Experts of a small language model: 8 layers, 3931 steps.
Below are experts of layer 2 (counted from 0) of a mixture-of-experts language model. Rows are named router (the router's row for the expert), gate (a neuron's input weights, with its number), up (a neuron's input weights, with its number), down (a neuron's output weights, with its number) and show model dimensions 0-127. Each number is 128 + 32 x the weight over its row's rms, rounded and kept within 0 to 255. Numbers have three digits each.
Before each expert's rows: a language model's description of what the expert responds to; "raises" lists some tokens whose logits its average output raises strongly, later layers aside. This comes from a sample of Wikipedia text that the model never trained on.

# expert 6
Description: Pieces of ordinary nouns and verbs in descriptive text, especially botany and objects, such as sep-als, flower, chair, spl-its.
raises: " of", " in", " and"
router:124193087105124135163144141078098177102167145107129158091104113153041108152129118159113132110169102079108128123150104133127128060085129128136153150144074126126147161107093097147130132109129094136138180121177149104120152146125104128105116168187201186130046106221154121102115115164091099126141150164056101129120104160164126124149120120098139069136129122094158073176138141136155178145133
gate0:114109077153078111091148142164107141110119175123106182121144127091182126148162152121107134118177161129125084167142137126119075145129115160114076094144148166100151153126139118118107150179073118128119136170181075127155076074159160160086125153085150102142111131117126173086129138181119190072117050089093128157121129151165155165105119120080142160126127147138100084119170090140108190113095
up0:157184165100164144123122100135120161098152093133133042127071133166140089160080082166095142159121084117147167091141125131106137127124102061095188124122119117137144122115103162111171101040170123155165109115123184136112132169114098120153127109064112152141148087141158073167122095101091070147149167169182134079133117100134103103158124124177132094134136157144170154159119175154088125142140
down0:108162117151122086160113092046078148127127111145046080156114127149063146115133144180112167143111099178156117114110084184166177091134168163141142174133135060108109206142097101107067164094118102167173083085125082120103142158112102058128180126126141153136137158142131183104115129148094068126169154099116163100177171122123147162060052136134123134128206113139098100104120163166095176159143
gate1:092183159069145116131077136116174178082166105133158144159137094170038128096158103129108070101129167087083095167166138116115081132138041130152152134158141106110137164164119121077104038106174129180119119081161068128177111158185121101139080135120102157149068058119124144101161118088115197097090165103123123142090137159136159104149154138159139098135139156171157142180113137142146179120083
up1:130164173118148158168127146114166072108173172124093089124132059162056095101106123151066101101114123082135108130120126097087042132122102156137161144152153129091128112146182163169133034074112180113131134141123060103157089098138136163128089210174169113130070126145140107127134069106102161099093124121092147102123132158149087135118146079185112109154147124090146136134123134140143176097165
down1:159081101109161113185140167154080114132099163147152120111143083179110175140141078126138108157123063117143148121123174086110151145155107103137105115112167160171129170122127120100123103138204151148134113068102116146172084102152090140129093148084151102121125081151131182140091181153146185108116134062099138185129094119147062104161155147155122127219139100074125097152092107075090086113116
gate2:132126162169103122112125050116143156165173115167185099121117106146199143155117065081102144127130141133140083188122140134189141111126077142139099090132132110021123155150103130139166114096094122073129074090190141063122118147133173180137180150112169110173125156070101190130128173172160144089139143175085156176096096073146098132129103145127128148173150117143139115107108123154087147124105
up2:091146095159111182097160095099127130154107189076141169110138133128145115089164095106152107143092150121145133141123111137149142142106118146100119133165142114117133130145103143125127091138096117123101081129113149100181131083153177144127112099099163034098126129131146183177120143141143193155165111151082093174153090121132100078157089156178156090070161129132137142101098056176126136126089
down2:095198144122172162124135134086182139162125055155069096180105172186116139076139117152127142036123135148121151119114124154069157098139134146162120102131111179141124079123142137125105178142102128125180083137148180120147109167124118146102129176104146185088115117130160152118048201144132116130174087103077106133125177111137161174130103172110101124159093089100167182103133159154159136074131
gate3:149085100141085147126121142098150060121157120138141135090125106155142113186129133109129087142191157105154129120097124143103081076135139088150137138174095100127134103153115163116114100158191134134139117085114105104140156134103216101212163135161167171126135091191125188084122114120157075109155121096167097134126107135104100127118136127130175065108107115155202069170203141072140085167136
up3:071118109059145089140165133096098145053137086182158160098138120147136116133138085066117136044184131069139089091183150137094127165152074130129144162078100148182158140125115149156162113172123142161056129051130181184159176078083127097102132134078143071174143156145088106101111170122164124173129140073107135138146148160075135143169197106141163158052176151113165141126099151149148162136113
down3:130087179119138159105139109106091073112116130152145141066147110102157087126068144134100194149186128079078192146121123089145110145083175103160160159198083148127141185148112122104124122161137089114157130158123178124166107164113129120087109094111173163162141134166134144098110103126156094151171134155085122107101107071138145113139172067103204130125147109157111133140203101126116069156108
gate4:120140095178125145139168162138123187132147092188160147089056154116154177116151125152169104101088072105162104146142106144168097113084094096132128139124126107099086148142133103122067092104152150101125122173132110145113087152111125103124153102130141168142073108170125059126097169158110134122146183175123150205113095120165052188078100148131138106107185093132081091105199098144124169161134
up4:100121099146137121160159155065129171125150120155136145093092130101150113135136115123164126083116088175122090181124117123129122058125111076156173112095174136107091145144120078181103075141164142099123087075138144126083105142098131103163140154125172116131146108127134114122136199191159135121191113182160147135150123112092110197108081115144106164084178141089113144108109166160109137143100
down4:109134117139160199145169133076133151130114189141105117148090098132133164106166065159134124112156116189077109174086121086106107190098183115068156104109128165127125139126113128179083107107118113034114108175116096137108157170079161108160168117077098089163135185137126135126117150091108155129122163170137119168132118121200147137079080111120162122059143155043084169097130147113140121135137
gate5:169161148112139129131156114062098170125165078128147073148162113132142127111080175156161149113151145124103157096134171130106141122155134081161111147159076135079090124138167115132167156193097102064053111158092163125125146125108136151133180115184084181119108084089185117159180156089113108119119122096148198140157152119121151157122144120118162081142143133131110098115158124119067175146108
up5:137152111093124157128152145025140120155163108126111133129145097127151125169092151154146159119169126105152147093104149087124132120148083070114144153155110139145147134124178126182170186149114125096062098149130141132102145082141144127119120093212120167110123089141220142166149157129101097113121163148150161153124108123130133166127154085114092168168169083148109111140170108125088163172079
down5:091139124137198176156150142147139147134173096072112181145148224164147109132086086104167147174068129108146158171130170076104144161095153125157071110130069075098128117130150147116121087082100095142100074117143170175150169124142099168175085171070133139089135136126118114068090066140110076114120122085117130091052127146125142172122140075109067153167103112083117105084125201102153058148144
gate6:102117100162155112124142159122122113147092160148147082114111103123114075098134129178138134120090117110164183120155138153121126101135132122138105127104150167097089085144102158133155150150065145121134099127145085117161067118154104122098084143107160172161128125178190108140084160123117134158092126146101096127130171071067121121174083157052140086119103088159140146141149141123127168107094
up6:149076170183144141139132166111112137095141136070113148104080130155079079048128168123095103094061151106094181132139093147148105177098108156108091102176084088121112173130095150126151120089147146137174150137089147157140168096114157132154102134079122160064164168145055167099084157050133111088130108174107121118159214140102071169092123112147152137164116110149128067140114180107153132154147
down6:120133104141170147125098123120164131126108104082101100134142142107118139141138155050149113093073127094129072087155148116131110145177176132087123174135133178130063160112158227129134116054103091114087098119106136117165170156141086116141112123065168138064117081133156172169155136214132169118098186107123068161135121111082100113095127110142126091146149170119169157101138130121093127126068
gate7:133081091086131161136158139070127101151155177180141138155121145114107092068144134153155078121155098115159111066170097178175065073071114154170151127106091156134139161077116184117141116172162114113081178088114152111099109159124106130146109115058102132129156138108129105100132110119084151116102099091130112125121129148096146136140152163129117162147164144084160106185102136146080169107206
up7:137134150137036217124145218136070151147137093112124193086137102157120113151114099151114138121136173140151087134162163156169092083070104129147138111058105160102147215130115175184127121138144148145112076150177109173114160081113062076119144145147148185142096097142133079142116120108141140115113160133122088119120105113149147148155158165127076135162123125124100136200097081179105145052146
down7:144097126148100233093150154143130121124142114144111116077166119169159106147132129092077166190169108142154089104073079125074103089095111093161076143158115142127168110159075132145169130104146114161120107061176134105100110191117144140116084119090094210100137083135104185123120134139120135078121148046111159102176171155190139121167124066139106146154160071138131108181096131126135120144136
gate8:140123131105094123156125110121113136042130065129111187183190116119123075114148110118120083182171130131118102090103180160163139095130156103126111103078161064108138168108068073089117158151115079137127077118178173079132083126145125082124163115114110167108130139119103145120172176137088122127122116178117182153087097102157167186177174127134080098119130168120084100174086096073112158136149
up8:064111145131133131177122110128125110163164131112138189112153118174113134123112088126153104166099110157116143126195193118119051152049144132149121117137161053064092114159092149161134081073182149143117132088141111076137110129145151145088114122116069136130144094142183125134123069072078147136081117110081107167155095118147118173120151122135139122133103087106178111118117128089112102172175
down8:108120157173124137131135108132083111215112139165149158135166127150127114073139135124159157183100130156151120125145137145119147114068056135117150115126149205183104070178126115120099108158150135111071093156119138200144128112089139104107107149145167134138142104120144076118005091101075099082075045153147124143124082144136072073088159089174140135117079160182146154122131146151090084129127
gate9:164146171128128106166136107081159155113139143134153125151073102165155066155145106097139116096127165122135122071111067124126143134059135146175121081153136128098099159096154164146100118154118116204176128122059103126116110120111114109110117100112169102098124106029115165200178155087170084128183086077125142155098127061138127129176089114134135128093155160129163079149148118201170125114146
up9:122097180155121061155131062121122092085176130118157129138118153128172104116153176106084151137159110097121186165199124064088108083150121182099095097093148155094120139089102151150091136130168150116212116141130123096140078102110166093146160171148085089077164168164079165096153119138116123131128048106155130118130086101116125042130137091120113187054173141077189156101123096157163152109170
down9:145130136172150095187164041145131140119162079124139100118161165095094149155096134115170158141163138093150166107124089070142103096144133132128053190113136136096181127134129105139044150071139094154159160110143111128167156143182127128099064148107119119150164125097152094140072143104077121061221146097151114121083144147074083159120121119082092112102106171189107132155136053133108129109117
gate10:119137125107146092123167161076172062085135114154136144117125067202092141122105140065172177154137145134141119098114173105127112072126112071188158169155122127126092116121146077133085091160169117107146145142149131036174059112069165144142176118190132075137144125122095211115090128185145147104167172157092071160131091141161113138172132134122132081074130209139116136157120099125150146112150
up10:102156143096093115119086113090093117118149109106099135113087144169161184130075113095219126161106167155122180123099096098089154106112100135196117160149120150143101087169090107141130134152139124042115137087147152063128085136093113171106177127176132133124120222185126120159099151203154179202114122159113085102125119163140102122128143096111116104096123169162116115158190092123115147124177
down10:100099131138136142136145123074150149159131148102122085109127126081129181157122156168106131147123147203175129085162120091136111124133081142124149093098093136162128116143166137102112063065138116134207112143128144169139159059103183108109150107120112142149146164171179153156128108163126098073134128117132118117152165071099096154174118133126147134119124183121165128141088099114158081077080

# expert 61
Description: First names and initials of people, often after by, featuring or list dashes, such as John, David, James, A., plus name-final pieces.
raises: " and", "'s", "-", "'"
router:143134153156147157150123161168113087083107111091138096128118155181163138145120109099117110117175161086178139116099147142095134131113111129071144083077072124199149167082144105113115105118078160092134068132133108129100108129138186099149220103172088121152163151081099125084106181127129183102136186128122192158156130146101116091089152110123126140131174130175129128100124119117110136085129
gate0:129169191138161161133076163142124086158111136073133160129081184111142148132104137101194140111111156140145192181142127189094027114143161115186212107117109126099154143099104107160098160073138129121182123111114125129067154116142176143150122076104123137111109112131100071093158112085140104164125103070118156091145126128123115177136155101140119139099121092129108105132162065196215121197179
up0:163088082124157153146157131139084144168129082162087093122117173126145119153047109105097134122139164173164137131086136154099069024192123144095110082136060127101102098149179121145179107113098094118152115144119075116163108108186089143081152134168096162126162168060135160094148127106127094147121139074109177076052167123104124100114140132171097179160111097161135140133076157125100096069080
down0:137102107107164142162147123110139152103133122135096122157114194121138061128128143148118065107133074163131061066058143105169129091145138089132095177122091086169115124120113135156145134136102081116112163145139073119150138115118038113146093174180125115229177187122172084104100176167161093049161194120159128106092158106125169130121125078198139119170041151146137139120150120119140121117094
gate1:105123105116134045117141118121077148107127129144145199165129146169148172207196154063139134061119165150129153136138108185156137140092119125121139167116117178110148156100127137098172070145074092140125135152081161142079100142128054145114158143114113203119136149181140099155172130045109170142102116161133126165110120195109109162127140153169059142115073138109163094138130126133107165107092
up1:157131122147170105070125097132158139109107132152132100125153088119135132131064128090143140094150156105147163079120154163117147168064105162122148094096106180121181205119135163136149142156172080134119120156057146140131120134133097122081152091120074125087139146141108120213166102090204112082088123130125204104148145134143127156159126105145115126049122136195133137088077127161143080105133
down1:080127133092073157123104093105150126090130081089153070125111155163110130125149042115156199081136186166085080109096124060127187164130104111140111159134141161098151132175163137176067095111096164106075083153169059141100157076140151149160136150152143075124104154122191119146105159131129083109153140123127085116109185140137129085116100153119171151072127126109142152134133127121129089114132
gate2:124122142138086128098150047113092136091164127132149173108152144160106172127110059151085124128096124047067061094113088180128129105111174063122089124155123165150174118147178083131104102152133051128116131151124125170121169121117181155075101200142173087133124092131154173103115058144142127104173186136119150134135186133145141145139103106130121142180154152143160114176125124157036125143158
up2:128148091119098127150132129111073174083155091140129157065141148104128107175083150183171163146112131076106089082137129101096109083167195143117182086135138152152163130147171088093091131160134098109182168096136114100116166148129135121093139166146129149129139067110122199108092118182109149120150171127103108094154177106182095166091074136124153139129190140126122120183126078146080156180121
down2:112107107089134082175094146126098106101151154077072094155072154109144153140135096116116182078145117069128100112129117092167153113126134153163124143123148141109146028092141205129104087108166139107159117190131091130110120129119110180141081108159110112147144134082105114090166118095109135160132131133123110158100124152075115120133098127135163095118169168124164123184085069151196109097092
gate3:162130085131137152151142131067135096107160091131074138097117159152131102135082084130105182081073186171132080102106120104133102144148104118115120184125145152078064075152195096088128107083114139091054129093124119138113081107182146124167115129109154203160136159072136141108107065119088136175133122130117106148141082110161135176120137194157173080147144131119160078104103096191106103119143
up3:126146154175108142090090134148112164162102157133147126135156112104089141114159141118154082120206081081125148138131114138116158056150148142145134092149089092129205146132092176169129130155174123149196130131119137110122136132083092141097118098115101043114155149160115145107189229174210105149113136139128163136099190121082143123136135077122102177100135131149103186129168141103125153133101
down3:122107108102114133181114132141090127187134106083082191122122149134058142127084089177101101102114105114111096106111100096121081158099106160111112148086155068096097088166204086076141098117099088122063168111140130046111124141149141165127123136130176066140170060153150109136124125167096071131133116175047169183125085104146138179120073151126161120106174158133164112189127120140115165095169
gate4:151126131204138114122133101164123110148134114132134114143119112158147113127106099171169180156113116108110100165089132143170131138098083178133133095134145171114087131136111066181140126104131120156186093166126106094109122156113064148126118130149151186092124152102127127067212184087156170128128137116139142136115130112064104125093125144144131089161126147189101160104107129153103084160140
up4:107112116161117106119156074175162110151147111087120093138044091101147134145173124123127142083135115099167104144107077146194080151125113224105173185139079102175075108096081112150127109152140143163102143199115139125036117119122124103151176119141179167101104150157094110123146139124156133109071104114148099167096094125109089125107169106103139086160100142163140091058138164173144102156131
down4:135180123093104170157116083111182106144105135093142107088135136097142129080081139131090116050220179094124079067145139201095104158149089135089151127093159131166130127126120107097112137160121210076079065144180151126109163175104157106168084114096141077098135065155072155132099160163126084125130154150167150162163149136130171112128154181120186131128113121156115153124100104127146114137120
gate5:106149200132151117146105125130167121093138133180213146125100091095126144079185123152095091101144157142106134125141145049173146063172118161110096143157131147154197163151109086153144105113218105132131116153132117141139091073121131130177134083126081131163097079072119168092118154117108127090094162159145125120133103135102114159098184175075154081145108098174090122092138124154112139120086
up5:127174086116108161131144148102107072139128104130083130142105145159117100108149166108174171139120121145132099141145100192127100125079134078182174109068160108119087115070085163116102152146033168133133155164146150131135141178119098090077126160145137156121163119197103058155136084136137149168125097162104108061110121086114156086150093105161164150129128145070128183127123106157107098144167
down5:191114136174148171161140132112108112093152103105143183102058135080141161112132123105179115147136117115150106161132100136137076122130119137113143072187132154150109122155075172171119123122145154122091204107133066113152140111137117175109147121102156153190144127076116092126143131103175132178114082126117109126092122121088125121123108131123145131135110121090161119103140133118101153133151
gate6:134111131118138121147159102131095136091152138141123092154109128081083057151145067141112192146131122116148148101143140119090131121092125135132129170053089159118119085159086176204115179122106129088079142132134121112115090120120091103193133076187140164090098088078141087160137097142105054087131148177126149105162134099101106129122095124135138075145198156114155217173109134105123171110129
up6:117110138083122129157133081181151132105158165163115091095059141076112083138148111076080127116088082130129130143123138064090112144121177115189139162100090148094175175097086122181120176124161144097138118166126092115151044110096075168165061121172118111145129161065074102101100089096101111137086189188111133120140152136074075124111126158123135089121188187141128208102124113105106197147084
down6:139125176052131105175123168173156073133113175067136100039114159097172141084136132164126127125159165171137181151154175142141143154149165075131152109157098137131082175041140150132128122118141108089118109178105145132139141121085142119127145173173089167138117151209079156137128123074104136132086140155075120059171131092141145061126126105128089124217126166159140087103102181089099101135089
gate7:141092145139172207147130100115116117168097120145135132113106135117100071182173079180125075072145155129081108056093150176139121132080126148061121166075066124124119217186170135136122141128139127042104165147123177158105143171087161130148143115104121179122114114124090082114103090119162134108105182158122149138137158157090139124068099058137177111124151111115203139096116189110161094063152
up7:087159109134114068161110178138148114142185159118126119129103142150137135055068207106089234163116107125109128190156126084130135132178175138177162091196164137133119085116103144096156119142085111177172123166149070104152109102138100140105105111128143115125107105125139158097135127109103155189165080116161089098103158141176105153179151140128128142141088180117042095141155099172128149196113
down7:113145168081118162131092089068187111084155128165124109186105112179172160155207092160104094120108137114137160111098175132138109123052130125140107135092097117109157121221125083142172106070112164108166131172139157095184118172145165130189118122075172123121142169145137069098161111133182154093120102105108114137102101127089166156156118166150159093101174114127203074079121157145177116090176
gate8:081130061182200201084165072104134075131135075162122082140084135175146140101154218144076154140152120172104120111128134133118152137086083115103119171178082088129124161166086140146149143106133097111111178146110140177049188102151100140132140125175115074155123070170108113094174157120149156139141133130163151121108086149072159111167127107115162097123111121106157108097143146111112104128180
up8:152137153133105155167107122130103124103170088119107171125157086116123098203148084132103093144152099090173155104155214115081108118172186129152147074105104086109077176092076157156109141171132129196112119192127160174086076098075134184150145090134087116129104217113093147171066126102094117119120152200088093171203151182100108168126095142083163071140111103174108124174129123065191121106138
down8:133124076186136151101148102160167137104171126127199098105136094173098137134128160049100182132187111141064130097128065077127150146112084105107085119114070133176127073170156126175089084119109160109076138106104112180150164172113191091098158164129117121106090127083182109182097164127164115085120106092117154113163085126208144163118141122076103153137182119050173110127156141156058090162151
gate9:126112158107169135147104085133129193144192140118163130096114114147156121174163065139166128131134140099179185178112088193040108103112153090112104162119131094166115088110019148113126090110125126125123124136147094156150144122149151147155126167120136112144145175121148126092140083143154106089130152142208111156107163105092103123146118150159139128139147124171132138096152083083118121088115
up9:166081181156128134148088143108172170090104110159140132134069114098083061189100101113075129116057107151107148068152169138119118142127104083140073159082142156172113073091083046130125150166119121156161120136086163100142118094119192141136143093162145151223115125106130166099116078136167152105160134159111127107121160101187113146180104128140081079118131156128153127096132104129072190140107
down9:101143099107127116120149176091096120213108157089182120083155139132190143128110112110161145126105132161194148156163134160082160168081185170149097100090200130134079181081125094160123137087081099085123141125104154123094172108105114121079146050124123126142171150130108101114159138115207120140137113181068118123142144187145071097086115105138165123073133142058071152144132169131204139101160
gate10:055135089156183113074127135099088083147158108179104093218115094103119169152161135101057136125143161067156119132123136141093149140136113102107126115160113176091118102139062042169102159170104102154090176098131193122111148133109132091138077107142186147119194080123100099019126153116120089149119125119160083141166114145092115149170119084132214150109132145109177199154130164124084096142121
up10:122092120079104074191134136194157155122136092137175118083132134118128114149110140107192114160139142120102111102170147088185057094086140131179113099099150128116122131116131138113133140133123103138173100092113078123101109143101123141141146167118112167163145118214170160137140120158112130186165109119105151132122149052127147178100170200138109082091134116128088089109119106159141082092146
down10:191118156170120117162142105124143130131153099167137134147145133124064129154128147083171143112108178101125124111157079141093121148127123100126163078170171089130138065140141184104144139140130146152142164093147090115151093077116063184142117101105147116087128128145136165100175174089144127113223156131124115185112155125155121092108159113118084186130120130126135185173109209108098089117093

# expert 35
Description: Second words of place, street and sports-team names, especially in sports text, such as Kansas City, New York, Road, Street.
raises: " and", "'s", "/", " (", "'", " in"
router:125076210107143081138134159184123134179121110138119175139147141123061148109133161080100164149098124110105123127140126149117122121149151135088108111127094115127253117117159132123073169138091153140145125104127189138120113120174051086138146145133104154121163131110138126044160151070157164113124158096104166161060108119161116116150173150162116125152078139145112115098152130120140092140101
gate7:158149120160139052124102092165161055095133115113130088156111153161081154097146185171099148106120110127119073110089126114143120141143153118140172119147118114113179121141129083132113143149093118107096122123114116189124111162186110189127103157082126129083173076141140162128141068115147198112142091088174096108129137159128103104132165164122099202168150107161069119110085161135112143109136
up7:088158166137149154182168123192117111127101147077094115130112107116061171109122162120123180065074158131111121144078093155205080097149121154134130135083119090149124115145167059171093157110167132155075107154090123145134121130167135142170108102150121085068147102218146176114140053147181169115143135127130156102151108066072119111212146173084164196150148158213114144137057125136116127116127
down7:064122075130145121128105128096088087152131126132144186106123179148052198180091083089174148104124128203130104103143119124137108110120138120162195067122139136151131133113083151098141103156108118114101103134135116117095191160147117167135126128157095138117115107160099133171078119175112096118080115145129172101130100119095131165139182090135114152144134181130173077121147126090151092187192
gate8:107091090084072167152151138144103168103106120118089161145122080135097110190064057103136076124133170190115164130093123123124170074116082131214112141083141161206147176100137115121152105141155124120139152136121160169109151092122101102124123089183098110166140123160108099085142169166150107090129115142159104073105102130158160104124110120110125064180147158154162138153123153125101165132129
up8:117111073134190098160171159154125144132119158147072147145165085140159096148077157168097176121169085128089132069145193080132168149164079124164155113089176215133111124068135137086098156150162070099126176138074121149130084077175108146154131137098156142108155131116127122171101158126114092114144096173139122089167072122156114161116129103175189123153122162155125114117129098181152079129138
down8:161125159146108181136109150134163082150106135160111112107069135123174091143127068098114105139091142158160155107100065167090039142185107144115156108123146101144125158163125121139142089122097136142150100130134128125116141159122128120142070156139139180116103137122154151141137161117099175131152113131105209122086110148161159112110097073118143122090065217111120076119090144082136090100145
gate9:119159152156098115111128169095084067121142129154108152173094015123098115139145121146082137114125078107149121103126102106133133122117137147149098131120134164170116149155188160107090106141114126144121110105123096104105134122140086162122111127081107164173161110128098171176139057093111124105115080096137140124158105106220167117097200165111115117046149175154111152094156086074145113104127
up9:160126071107162103148186137167082146193103155071127091129198141109104053105114082153170135151092194126079092183130121174134058141109170142089142092110144120108158069145117211057137099108108120157106140143104054130158137146144109116120138113144128106088101128157103073154130123106153103140133102156140142129085127144135185109163159146112101134148157074090121074127133160136169147140139
down9:099097132151137168076178145090139154068125184173085094188115108101109125152143108145199103130104102125142088133109123118136147192104143110064136126120129152039104088124160162100122076093120154074119171190133139128146089113131118140147088197174201163085063097100127113155125138131185169108117116120147121140101128123151106087123122124165147151021150136166132125115111113170142130132124
gate10:081073116154182136154165151123147157166106118106144136142151062143127156097159060090098105179146178098061083156174126175162105152105170091140139133125122074098164127159160086163135057166147177157095115178194119096118136133139128094137105148103190106084141054146101123116101058116096110160175141122152104125143128109086095105107138160163137107094131106112105121161129165148108137133138
up10:090117156168165090123118117085085116142096122164154174098152140121142159147130101131158168211154123123124142162137131203118105123112172098130142102056117117105172168120097113181166109155112140134145103140147102181089128124090150126124121164110133063098154121151130180119093029102115085129100138165114075134151103104101069110096178096182091100119100118132102113142104162091066103099155
down10:106073090179170177145037091114148142087157123154146141143097178093120169082162156080196082102126156180065099087108151142153169110158122106108142168095181074111124119126168131125080099158110143094140079110134182142102145153151135149171163087093099130140157106124109169087123190149152126115170150114082147132144146111075112196104168097138144112167112099132121109124149110130096138125137
gate11:163085148151105183198142093099111154136125157143122126099125175105065146129174150114094063164129108091140159127145153170165109083204094152140088170069099072173149148163081126121145132108093081151062142117138112115116067072140109114139116100112159111148140132147176110194112157124173087119099119136186117077095144176130072074144103121115108210151116148109121112171119148154150102145095
up11:145097145115150103136144117121154088146128156142083116119097175124093124071148167132096143121118095109135179110101165179086094156145140146155127159114051143150191127124120123100134090141181128106130109151116125082096088114111159169142077108122107146214130115142155134187117191139144142099140103123151077145154137127088132170204102111123143150105104152102101068136102153159102132161063
down11:167129135116211122121168203116081060147129157139099126093115180073069129115142155096121206104138141130130188098145119147103102130088141142113146116134183073117125181112124159122158180145104174137096099147152134182111154084097063105114101175140142143088156181141164112167088166115129164118164119136160130066144079154095135119135119082152112130124133126154118095108139137125127133114113
gate12:083132067149123101158141131149109139134139098171182084128160118073110169180119166103134122089130096112098090097125171122055184125106138098148165083122119117119174101146110135176152139160127135159107180124079145149096119152150121131099101106115126103105140122092134107104188145102126172080176134147135167097182116145133094148204134121115112102121172137111144176070078133173118142161105
up12:144139169153116117110138136161155094162121111087135136125099114170084119109178081103144091163166137082157073159182121074150132158116141124112102155130049140079161117113163112115146100090106053141162095132165169097129151140148162170168170043145121158150165109139117132135149069120099168134164143161117148151056131139126148130135156189165108101151101107148199055198093121145077129089120
down12:148087203112162118155146123112127128106169151123151055107128112187129148108120132161156189068115114132142080108079087126101074130142032058078194109106085110137121152117206148138122108133150113165113158130069133137110127123159124102148187134113130113088084139119130132108111137104150122161181100143112192113155140126059163182113148102073163182096165108063051154154138143155084147103069
gate13:168177145163117132154077177131146186121146119142121159129115172169122152206147174116103134049130137147123121101132088166107146185131152116034175147135118071113208153152092109125133042145158133111129094106136119068095143134117091091121160125105132121132096182112123143088145150131128099148112150093192079176119138101093185143088111140139112128151153153129143158071135141173111116167139
up13:114104143061082164088142146144052028092100170056177102125101104124110134117166038138129109155170159115151116160129083159148124136106125112121101148093161195144109116149160129143131178145160126152084150183120109147155069110150095157103125131141092116145186098170133134132152115137117204115126147136097137079112113095191089194133099058148062117119123150153055111173102114102124127129169
down13:161147158154099153147075139084141127109076167083098141217101130100108128092104150134152124092169170073140116204148115192131149140143102164113163135106115097200175135172133165129143136128065073117152091119122136187133150125116137097171141131151111122154113069185087106108099176108092122149165076162177091189141120150116115114079116152135097166170097145178051117108138154112103158110130
gate14:112124124117125180081158166123154091142094091121112126097160175101153132121150068128115146139095107155122108138164125108146136126192136104108123057171116065111158127124125130158075057139079102156130144159134122096109120083135074083142064198109119140145137176104151165180165063103092164162086109094156123152111153102113165211112121130144123126059149108189104172131137155095064074062134
up14:124116030128054133133074106143152141104099167140118104109153051148120206155126142063171136119146155143124076098136155104046163105153096169144142107090192137154090097127126090112155113139115115104169132144144167120169156148122156153132160084127119106203110091146124142145170130084113128161071098134114134091176142149113119091129173127101092126164120132118128067109140076132102202186088
down14:142151157108169122127129131120090139172126095141089081133082105063166091085119154114169101082112116112129132101136100099146126091144192104090148153107133111087129120163083129081112175134160144115096177139162157081102121204061160127134113102093159152135145167113174087079084208155112139118123135089164081145063120115186105149130091125069146137125133064127083136102144121137111162093143
gate15:129156159129090115028148106166123187116148122176133149150149100126094092094109082088121135151160099080127214162131167131092129091126067108165118159113192113150130147130114118163116175133105189066127117195116179147200115122135162141125150124151116109106155090127140120164174152108164128129137064182139116128099075127161122130108115121139093111141126145114151137129078063144173134165151
up15:138081105151187100173076133114083126121118111154139126136153128133136085148146105143156106083062117128162050113162125103136091135157147156056194116152120133115086062144203089083100099160104113211177157110121132117073140153119116130155124101173119136171112160119100142135126093126087103137148146076136167176141146117107097149095131158169109154108160110139138154123162193139087105126132
down15:108074153047184105114128097160070106177096176123121184037096081157143171082138183164156162139136068111103133154178120172108147220077134166157064030092103122107111092110140170110142182158133168139059099161195080147109167092129173097129098164155140140117095153099127127160085097132112117113062089118148104134133110122128126138080166176121165129097148095174136094127167136092137143144164
gate16:098116163147150120188167173078077158184130099124129186125081135115101144090095159167129130145171144146184117082126078143143119147123154148102141153098066117108130118119166105136136185136144089123162131112133172130100136070110138112099157137088101096141154108126096150119098115154086129154125133083179168164103143129148177181129111162036120148176094138087098149164144125136115125123058
up16:121134114193106137067090063129122161035134127175144174116140112115167149126170111071148099118071093152112097192072137173142107098133077158153099123154190090149110154137116138131091088183138144087134069105071142123111094127104100178121141132131182113144144143134167155103215166176185072102120116127128100098152096129180124110152132117144113141085158199171182081130156139097140098111181
down16:116125155164128118147176139136118153160157095083088195129135140129100143167065196143134188093113131114105163164104143072153127156230125159117152117104158093121148063133098163143142102080084153167097099115155162137070155101128097114112104131136132126169161106079127095095211101148110171103115088141115143132098119111078062150147110121163144141134099101107142194114148151197112116116103
gate17:142096092144172117124080123121087148118093146141165157081145122133127114144121159107107146109113102108102122090162068055112090091109135124136099095154169119137128095105103112146136103124118118094153139108119220153073102148170162069189142131141164120118126123079122157072055130132066127174142194137101063115055123086177054127149074086120129141126113134170127164130089118061127172097148
up17:134123084167112154091054104111104141129129075055120065141110137144167056150087145150137108095123101215189187144104109155158166118100068159094208075124090156192135162153154145097170181090151038157076113126144181168201125087129122106081169116149126132114160087176123128117161109115130113117070113128048116101163171097132130092126172135091139118116157114195106164126123110157170066085080
down17:199105098129115172145154105105116155099118146155096129131092135025126129093149111075130097153109088170113138098180145144119110119119157141156179092125128131138150117151149188161139104126168185159109125079141123182122180078104173122083116118125144151190148178114129158035143108131143128134096167149162151129115074110131144145167136132181157138103143123162094082134099097114062154153113